Experts of a small language model: 64 GeGLU neurons an expert, a softmax router.
Below are experts of layer 3 (counted from 0) of a mixture-of-experts language model. Rows are named router (the router's row for the expert) and show model dimensions 256-383. Each number is 128 + 24 x the weight over its row's rms, rounded and kept within 0 to 255. Numbers have three digits each.
Before each expert's rows: "mostly gets" lists some tokens that are sent to it at least half of the time; "comes before" lists some tokens at least twice as common just after its tokens as in all text. This comes from a sample of Wikipedia text that the model never trained on. Tokens count by the router's weight.

# expert 2
mostly gets: " American", " 2011", " 2019", " 2018", " 2015", " 2016"
comes before: ",", " |", "–", ")", ".", "),"
router:119135149085144077090127080136093090131099140174119142108127148123158116132178133134130090150145148133110098125132119133105113118114137130061098123116132153116125142139122108134146145097147127133151142136151080130120130178115126139119121124090140096146156126143141143062117144095126120104128153069119142142120094123140093081153126125113143111134105171113144146120143120130167163120136

# expert 39
mostly gets: "1", " 2", " 1", "2", " 3", " 6"
comes before: " |", ".", ",", "–", ")", "%"
router:145143107134131158152133137140132130142105121101116138110056188138135133113127159089115184115091133152148111133121107144081150116121129136091154126108124165162118142145145143122134141132153126153137075123134151135127104099123134106109120106143134157134189137129143146131155127111112157101118163117129147115121164173124139126108098110113133136149158111120134126149142130116055145123132

# expert 17
mostly gets: "\n", "==", "===", "=", " ==", "|"
comes before: "\n", "|", "-", "==", " The", "The"
router:135124162114122137143155153124124140132147115113131141139160092135133154127177115123122066140132127124138141117126127119127116121072098098124149143124140100139135137132129150127154148210113128130121110142136065129130129173095132125116220127143114075094083153121132137174142088143134138103105105130138138137139128110116135102131111116117116031119124124116137186108178150089144106127139

# expert 38
mostly gets: " people", " work", " team", " area", " time", " season"
comes before: " of", ".", ",", " in", " and", " to"
router:141147158111136118169073081135109133136118112141123133120127111121124133107090079134112160149099154139136088125139143092089104121162146102149102147117155108154130136135132123107136089120134127157139077146158128159141126109078116133123132135151144128147107128126127147119146030132149123145125149152063127134116130042099140180148086111115119137127118150136123088122101133117159154122140

# expert 33
mostly gets: " was", " is", " are", " were", " be", " has"
comes before: " a", " the", " to", " in", " not", " an"
router:120140112162127101117120194122139127128151111125125139131176125122127104074091119118117105140124114144126113166140128182171137139147134139112123136133060076069117128125136132114141145080133113141114149087098203134132124096106123124115105119148133071064090119137129124144119096145138136091124166134164126123124198152111131130131160112132138146124145082144165180103167134119195146142133

# expert 22
mostly gets: " |", " —;", " -", "|---|---|---|---|---|---|---|---|---|---|---|---|", "%", " ENG"
comes before: " ", "\n", " 0", " 1", " 2", " 3"
router:128140113113146116139141131139134143044136122112125136128074115130127152106081118119096095135153116121156155129119125143198083141134143136099131126111083120135130139132135113117129117156123129143127167119123159137131113085150119121118123128069133099152169135130127127144127163131104149159116152122115138108109120162122138163092151120119124108138119224123120106128133139162081173121136

# expert 19
mostly gets: " well", " more", " new", " high", " different", " early"
comes before: " of", " to", " in", " as", " for", " by"
router:139134133117157103143125115148124112124110113118133128110068151128146080095116097130155124138099164127072125111117123075143154125144124131148137134119164156131138130129136121107135152143142104156122120083141131145134146097088101102120110124094132191135076121146076109178135124125118156107123183120117133156112185157105120184117116103123118136134135120106103085118121125085133155123130

# expert 9
mostly gets: " government", " director", " Minister", " president", " politician", " Court"
comes before: " of", ",", ".", " and", " in", " for"
router:143152130097123111118057140130092112143077100122121141103197119110148166169137084128131205154100140129096117135120127101155139120132147112132106133124158118085130133136140118132136132158133122135141166146200140110147119128109112120114096128116146129165103135144119156121114087145180089137132160067126114151111109157119128106135105100095119148126113162142124101121139115116081139122135

# expert 8
mostly gets: "Embassy", " Viscount", "ра", " RV", " NW", " Pra"
comes before: " |", "'s", " (", " was", ";", ")"
router:129141150075136113160069181127104075163110094144145132116154172119145156130110112153116136140107130122105131123115124078153075135148136154153112142118163100108135126127129115144109111134139120152162128151143077136165124111124120108117116111138129110138140122133182136121125150139130135173125158075110121139116107087170123157139143126106119134126125175145113089124070099145114130143141

# expert 34
mostly gets: "″", " JPL", " MPC", " Total", "°", " ·"
comes before: " |", ":", " of", " (", ")", ";"
router:133140125122129107102091121137126141140120150130129147184165134118130084117126174105105159140106151141080129130129137117102138135139130152165117149140155107089130151125139105129128121116134132144108150136127141147133129139154116124115154117189145135114129127141144134140146121132129164141120160159174117134112146107153122109143104127125115115133109107102110068123169085133187151113134

# expert 10
mostly gets: " had", " made", " used", "ed", " known", " became"
comes before: " to", " the", " by", " in", " a", " on"
router:118129133162153115105137154123128137161148121109131164098126099120135162100073106121141102136124162149104139115128101139163161136147140154126114150108104115110124139129144099135146131131135108133116154095074131108134150089184120124116152124135134121038135128148137125137127084135119143097109127132094142145125188224105158085150122097116109149126150081105127103118134137129073141131135

# expert 4
mostly gets: " home", " g", " water", " military", " church", " football"
comes before: ",", ".", " of", " and", " in", " for"
router:144144136153129216156129132147128107116134118134158161100127179124145088159129054099111181150139146141074101119125133126124113101127142144163156145130152121132111140140132129113116139165129110151133061144085111127132107093123111122115125121205136160134156133131098145149102176166101137162115147159135143142112112160104158134135118117124103159141156148135138104108105100094132146117143

# expert 29
mostly gets: "\n", "==", "\n\n", "===", " ==", "===="
comes before: "\n", "|", "-", "==", "The", "==="
router:155134177115144102137084205117104143105154109104117147118161101123123152126209154136131083137173148126163123110120127126154089111061123090091177126116169069169121129138127160150148122206143138124124110156125102128140114173106131127115217113188130078100121144123101142178141077125136115137118100123121139128150094118118133125141122138146112100135138096131146137117168142104138137109135

# expert 7
mostly gets: " |", ";", " —;", " -", " –", " 0"
comes before: " ", "\n", " 0", " 1", " 2", " 3"
router:132133103145132137132139117145133143016142123119115131129072122112128146115108094128099093127151119127148131106120130153157099128153137136076150136110062163127132137137128119114134131150129115142132138127143180144135117102124125131134112129070141102158163138118129128137129148137105163140111136131091134120123130166124135124103140127128135096151124212124113089141101144151068154113136